Weights of a small mixture-of-experts language model, trained from scratch on English Wikipedia.
Size: 17 layers, width 192, vocabulary 15636, 55.5M parameters.
Experts: 128 experts in each of 8 layers, 6 picks a token, a softmax router.
Below are experts of layer 11 (counted from 0) of a mixture-of-experts language model. Rows are named router (the router's row for the expert) and show model dimensions 0-191. Each number is 50 + 10 x the weight over its row's rms, rounded and kept within 0 to 99.
After each expert's rows: a language model's description of what the expert responds to. This comes from a sample of Wikipedia text that the model never trained on.

# expert 52
router:49 60 54 66 62 55 41 30 58 50 56 48 47 44 41 50 50 64 46 42 67 52 61 49 49 53 56 53 48 60 35 42 34 39 44 28 54 61 59 38 53 46 41 48 49 67 34 27 42 48 53 49 65 52 51 58 62 65 44 55 45 44 60 43 55 62 49 33 59 42 38 69 35 39 60 53 33 37 40 52 51 34 48 60 52 55 45 61 56 29 51 64 60 42 52 59 50 49 32 56 64 43 48 45 40 52 61 42 36 23 45 46 50 67 43 38 59 33 59 58 59 46 48 59 53 44 58 64 65 61 42 52 58 71 59 54 56 49 54 50 47 47 47 54 69 45 44 46 54 56 45 41 43 64 29 49 28 71 37 46 33 29 56 47 62 51 61 51 47 54 60 50 48 59 49 59 41 54 49 64 53 46 38 50 59 60 71 42 31 46 48 53
Place names. Place names and their endings in locations, often after a comma or in, such as Gujarat, Lagos, Nairobi, Walton County, Pennsylvania.

# expert 51
router:56 56 46 40 48 56 47 46 42 55 44 59 40 60 57 42 52 59 47 62 49 52 68 75 40 61 46 33 26 56 58 56 61 36 42 44 33 61 35 50 57 44 55 56 64 50 55 48 53 48 63 46 50 43 44 58 58 47 44 39 38 55 41 57 47 62 52 48 45 55 34 43 35 46 56 58 51 55 60 45 74 52 47 37 36 68 46 42 70 49 59 37 45 56 62 40 52 38 39 54 58 37 47 44 48 47 57 45 75 44 45 52 40 47 56 48 38 40 61 62 46 33 57 41 55 41 44 62 39 53 68 42 50 46 46 53 40 38 58 43 25 51 44 44 67 51 61 52 68 57 51 61 62 70 37 79 53 58 34 31 54 43 51 40 52 54 49 61 42 57 65 44 54 47 39 45 42 46 47 50 66 40 40 69 78 45 60 49 37 47 51 41
Nationality and proper-name pieces. Nationality and religion adjectives like Syrian, Jewish, Danish, plus surname and brand pieces and stray unicode bytes.

# expert 41
router:62 37 47 43 50 44 49 64 58 65 52 50 56 54 53 41 36 18 48 55 48 48 48 49 43 65 49 50 68 56 47 57 40 64 46 52 63 33 37 36 47 65 45 58 37 68 32 47 52 46 67 44 50 29 55 44 62 52 41 57 53 38 64 60 49 49 48 48 58 45 54 55 64 65 40 23 51 41 54 46 53 36 41 62 52 46 61 52 58 58 30 48 67 42 49 55 63 40 45 51 66 59 75 53 48 43 43 65 44 40 41 49 46 71 42 32 64 44 52 56 43 63 39 45 40 55 46 57 63 39 47 37 57 61 56 36 66 47 50 58 64 56 48 49 64 52 40 36 61 31 55 42 42 45 54 35 40 43 57 48 55 44 54 61 70 65 55 47 48 57 43 56 61 50 37 57 51 50 50 33 28 48 59 58 49 50 46 53 56 36 59 34
Infobox field punctuation. Dashes, colons, bullets, pipes and spaces that begin or separate fields in infoboxes and tables, such as Position:, • Summer, Senior/Youth apps.

# expert 16
router:41 52 48 44 59 40 57 50 35 37 54 68 55 43 67 52 61 52 64 44 41 58 61 39 70 53 48 53 43 44 50 61 41 54 52 71 54 36 36 60 41 39 73 63 33 41 62 54 46 66 38 67 42 51 69 61 63 45 57 63 57 65 53 47 41 37 47 39 36 53 48 62 42 65 60 56 63 38 48 45 45 37 34 44 34 46 39 49 34 45 56 44 37 42 41 63 42 43 53 60 38 50 53 55 53 55 57 54 49 58 33 37 44 52 47 47 27 62 32 63 50 57 66 57 43 60 58 48 41 43 43 63 54 29 35 61 49 46 52 61 31 29 36 35 44 72 50 62 52 47 40 71 55 65 57 59 54 40 57 48 45 70 57 50 51 44 51 51 49 45 54 52 46 55 44 50 43 45 49 71 50 41 56 49 54 59 46 42 57 48 52 62
Determiners after prepositions. Determiners and quantifiers right after a preposition, often before time spans or counts: for almost a month, to several, of the same.

# expert 59
router:37 66 46 37 61 49 59 58 26 47 51 61 59 31 55 54 51 46 75 44 55 56 47 49 58 37 68 41 53 52 55 55 55 34 59 62 48 54 41 40 48 55 39 43 64 52 49 49 52 71 33 42 33 47 55 48 44 46 46 47 52 65 69 58 61 31 46 43 36 29 44 43 46 37 55 64 54 57 50 56 46 44 38 51 47 53 72 50 31 50 52 44 38 48 51 59 37 64 66 40 58 61 49 60 47 58 30 53 54 58 58 53 49 40 63 69 35 51 51 57 32 53 44 36 35 41 52 46 57 45 64 47 56 68 51 57 21 45 51 58 44 34 46 49 35 58 41 59 54 50 50 69 49 69 53 59 59 47 64 46 36 55 58 62 44 44 37 37 64 46 44 51 63 54 50 45 32 37 50 52 42 33 50 41 39 55 52 52 46 57 40 55
Auxiliaries and modal verbs. Auxiliaries, modals, negation and adverbs in running prose, such as would, can, not, been, to, more, very.

# expert 53
router:48 33 52 51 44 59 44 66 57 55 58 57 52 41 43 54 40 59 41 64 45 34 39 67 29 60 46 40 55 49 63 43 41 45 65 58 56 66 40 49 54 55 39 39 54 49 50 49 35 62 48 44 49 41 41 50 44 36 45 55 69 34 40 61 40 40 60 52 54 56 57 37 50 31 62 36 73 55 66 57 51 61 57 64 51 47 40 56 54 58 53 65 70 49 38 33 58 47 57 24 61 71 51 54 57 59 41 60 47 39 55 37 49 46 43 42 58 54 57 52 60 46 58 44 40 39 31 39 41 53 58 59 47 52 50 59 40 32 58 30 67 47 52 62 36 42 39 42 57 48 60 36 55 49 55 44 40 33 63 42 51 56 44 66 53 67 57 42 68 40 44 52 51 30 43 63 68 59 69 45 47 52 54 42 56 37 62 52 51 50 56 60
Name-initial pieces in tables. First piece of a first name or surname in sports rosters and results tables, often after a country code, such as Jo, Sho, Tom.

# expert 46
router:37 66 52 43 36 35 58 56 36 37 51 60 53 53 54 43 54 64 93 42 60 65 52 45 61 37 47 54 66 47 53 55 53 56 44 40 67 38 47 45 56 39 62 43 47 42 58 55 46 41 48 56 25 64 49 50 38 62 55 67 67 54 50 48 60 48 58 40 37 38 24 42 37 51 55 54 51 43 65 41 45 29 48 47 43 32 57 48 36 34 52 37 40 49 47 70 51 49 53 44 47 67 66 56 66 53 38 53 42 53 50 48 51 45 55 50 29 46 45 68 40 53 53 48 43 37 48 39 43 41 46 60 41 60 42 69 30 53 46 55 31 38 53 56 43 48 43 62 66 56 62 55 52 57 50 63 62 54 46 46 40 60 63 63 63 51 48 45 44 48 56 52 49 48 47 35 45 57 59 67 49 48 43 56 57 69 58 53 49 45 45 62
List and quantifier words. Conjunctions, commas and quantifiers that join or introduce list members: and, among others, including, many of whom, some of them.

# expert 45
router:47 54 47 28 65 59 54 46 48 41 51 48 38 51 46 46 49 48 46 28 42 53 33 44 49 59 48 58 45 59 43 43 51 47 52 58 51 36 35 51 53 40 66 66 63 55 48 47 44 48 51 41 40 69 52 38 53 44 40 57 45 50 53 64 57 57 64 59 60 57 54 43 44 64 42 65 40 36 35 64 50 42 71 39 56 37 61 56 51 52 44 28 42 59 51 59 43 49 48 54 36 19 61 52 42 44 53 49 49 56 59 51 68 57 44 59 61 47 55 40 52 76 34 48 38 44 63 44 52 45 48 62 33 50 51 51 56 65 43 63 69 61 39 65 54 58 33 65 32 35 62 42 46 50 66 42 74 66 32 66 48 34 48 50 37 52 40 48 59 53 52 52 51 38 55 48 43 53 48 49 69 46 67 54 45 52 40 65 52 35 47 42
Lowercase word-start consonants. Opening consonant clusters or prefixes of ordinary lowercase words split into pieces, like def in deficit, ref, st, sp, c.

# expert 54
router:58 28 41 52 44 47 39 53 55 65 61 45 58 37 46 45 52 40 58 49 37 38 59 44 62 39 49 64 44 56 43 62 37 39 51 53 53 31 36 57 30 48 47 51 44 60 44 60 57 45 54 63 39 49 64 41 64 58 49 57 56 24 60 57 45 50 35 67 56 26 64 36 51 46 53 50 76 50 40 41 54 39 44 52 42 53 36 53 69 54 53 32 71 45 63 44 54 46 57 52 67 40 49 46 50 52 51 51 49 68 49 50 46 64 48 51 48 49 31 41 31 67 62 49 55 54 47 39 39 52 47 57 59 34 40 54 66 44 39 47 42 37 56 41 45 57 58 57 66 50 47 50 51 47 61 54 52 55 77 56 31 64 59 66 53 52 64 53 42 55 49 39 47 73 30 57 47 57 36 36 61 46 55 50 54 53 48 37 45 43 64 54
Adjectives before nouns. Articles and adjectives right before nouns, mostly in sports biographies, such as the, national team, international career, professional, new.

# expert 9
router:36 40 42 52 49 58 39 59 44 66 60 49 44 56 47 61 36 26 47 56 61 44 47 58 53 49 53 46 60 39 60 58 49 66 55 47 49 44 40 43 43 52 35 55 26 58 41 62 56 45 67 64 39 54 64 53 47 58 42 49 60 57 54 62 58 62 45 49 51 39 46 37 60 45 56 44 67 52 48 45 58 45 62 61 39 52 62 42 57 57 43 59 74 49 55 38 33 42 37 48 61 45 55 37 67 58 45 65 54 56 52 58 54 56 45 43 50 36 58 55 41 44 61 54 37 48 39 35 42 49 58 44 35 55 40 60 47 48 56 53 65 48 58 58 30 34 67 36 71 40 53 28 44 48 62 36 54 56 60 51 57 63 65 75 28 52 46 75 36 26 38 48 53 47 42 46 58 59 54 42 44 64 62 39 44 47 61 38 52 49 42 52
Table column separators. Pipes and semicolons separating cells in sports tables and match records, plus position codes like MF, FW, DF.

# expert 21
router:51 56 55 44 46 53 46 50 43 48 44 56 45 57 53 41 52 62 48 62 50 59 64 74 39 60 42 31 27 55 61 50 61 40 42 36 27 61 36 61 61 46 59 51 51 48 58 48 51 52 63 46 58 49 41 61 48 51 43 34 35 60 44 60 50 55 55 43 47 55 43 40 35 35 49 58 55 57 52 44 73 67 52 35 40 65 46 44 68 49 61 45 47 50 62 41 51 43 37 49 51 37 43 42 53 55 49 50 78 39 44 55 47 49 57 49 42 35 61 60 45 31 62 40 53 35 44 57 50 53 69 46 45 48 45 53 37 45 65 52 33 49 42 49 65 53 63 42 63 58 48 60 54 68 41 72 49 63 36 33 51 49 51 42 51 58 43 61 43 61 56 43 54 46 37 39 38 41 50 56 70 42 31 69 81 43 60 51 33 52 47 50
Uppercase and digit fragments. Mid-token pieces inside all-caps names, acronyms, odd byte sequences and multi-digit numbers, such as ON in CONWING, route 366.

# expert 6
router:34 57 43 68 51 74 26 60 47 37 55 52 57 35 42 52 54 50 43 53 42 52 59 55 50 55 55 34 36 37 54 48 59 42 49 63 23 53 39 56 61 57 43 53 65 62 40 42 50 58 44 49 70 42 58 45 50 29 47 39 54 37 52 56 54 39 46 52 56 53 47 59 42 39 60 59 46 55 51 48 53 70 44 45 44 40 58 43 52 65 47 56 49 62 40 35 45 70 53 48 38 57 35 59 65 43 42 48 60 32 46 58 38 45 38 50 51 48 71 54 61 37 57 47 42 46 41 72 55 42 50 42 60 63 44 50 25 61 50 47 65 57 42 56 49 47 31 52 60 63 44 51 59 72 47 58 59 44 37 65 41 49 42 65 56 49 58 36 46 65 58 51 54 47 38 41 40 57 67 67 59 34 52 32 52 46 61 44 46 68 57 48
Be/Me/We initial syllables. Capitalized or lowercase opening syllables such as Be, Me, We, Gu, Ke at word starts, as in Beethoven, Behandlung, Verbeke.

# expert 42
router:45 41 63 37 58 36 61 54 65 61 55 37 34 63 54 57 56 38 34 42 43 59 29 53 60 52 50 42 61 54 43 48 69 39 36 52 37 55 43 43 39 59 69 54 62 37 46 66 54 65 49 32 47 60 56 38 41 42 59 43 52 62 45 65 48 50 66 49 52 67 67 33 44 40 69 45 55 58 46 54 64 57 49 53 50 62 66 59 55 56 49 36 47 66 47 63 69 56 31 24 53 48 66 53 60 49 53 51 60 38 59 58 56 52 40 56 56 43 52 39 53 61 51 39 38 52 40 36 44 70 35 50 32 42 47 33 57 51 57 46 54 65 42 42 43 50 50 46 50 29 47 56 36 50 49 43 70 45 56 68 41 53 52 52 69 38 50 48 49 59 43 57 43 40 44 49 57 64 42 38 53 32 56 57 53 50 45 66 49 60 57 48
Capital-letter word starts. Single capital letters or short opening chunks beginning words or compound names, such as GameSpot, GamesMaster, RailRiders, Ind, Sup.

# expert 48
router:42 54 39 65 61 33 39 56 60 60 63 39 56 53 58 52 40 39 40 65 70 67 57 42 51 60 59 48 52 54 46 44 59 72 44 64 73 50 56 51 46 69 57 42 45 42 30 44 40 49 61 54 64 67 64 60 49 57 46 58 43 37 42 50 24 62 58 59 47 45 38 62 55 59 55 34 55 45 33 63 42 52 41 63 53 52 66 55 53 55 39 57 48 42 51 66 52 53 37 51 54 39 59 56 61 35 38 42 30 41 53 53 56 62 30 48 63 39 62 56 49 49 32 45 64 52 54 71 68 46 51 37 51 46 46 36 56 41 53 43 49 36 45 50 67 49 40 43 36 41 50 56 38 56 49 44 40 45 37 44 44 59 64 43 64 38 58 58 56 45 60 54 38 35 50 56 56 42 56 48 58 49 32 48 57 47 42 57 58 53 36 30
Units and coordinates. Measurement units and coordinate symbols after numbers, such as km, mi, m, ft, °, ′, N, in census and geography data.

# expert 57
router:58 48 44 45 36 58 46 45 62 55 58 61 52 52 47 49 45 50 40 60 52 45 47 61 50 40 46 48 38 27 32 48 37 48 53 49 59 58 38 55 47 52 46 46 49 54 40 44 41 66 51 53 73 64 50 40 59 48 62 48 51 39 57 50 43 39 48 35 53 52 44 54 33 27 73 30 61 57 47 54 44 64 61 55 50 46 40 61 52 64 53 61 53 45 49 52 41 42 73 60 30 45 52 62 50 61 55 43 55 45 55 64 52 54 40 39 64 81 62 34 34 64 38 41 51 43 58 53 50 45 42 52 52 65 53 53 40 44 49 45 61 56 39 66 44 36 40 38 33 61 48 50 54 48 56 83 65 33 33 53 36 66 40 49 38 55 55 43 70 51 48 61 48 32 53 49 60 56 63 42 66 56 53 36 37 42 44 47 55 45 61 46
Surname starts in sports. First piece of people's surnames, especially in racing results and sports tables, e.g. Trickle, Petty, Conway, Mar.

# expert 36
router:46 58 45 48 37 44 46 28 53 73 58 26 46 59 43 55 58 61 43 65 57 54 61 48 66 47 60 57 65 56 43 32 44 58 61 40 76 42 33 52 49 42 47 47 69 57 66 47 34 47 52 40 54 43 35 55 55 59 48 59 61 61 68 48 52 51 41 39 57 50 47 57 30 40 52 47 43 67 58 37 43 43 41 63 56 53 36 54 57 38 62 41 60 51 40 48 61 57 36 25 42 47 60 41 38 38 60 56 48 38 52 59 46 60 40 32 61 45 39 49 30 55 47 59 41 42 56 47 54 57 47 57 42 41 68 64 52 44 43 49 47 57 36 45 44 63 41 60 51 39 64 50 45 55 40 50 53 59 37 45 50 64 56 49 64 58 61 46 41 52 66 37 44 72 46 48 57 57 52 70 45 54 34 30 50 45 46 70 39 50 55 59
Place name parts. Directional and place words in geographic names, such as New South Wales, North Carolina, United States, plus other place-name fragments.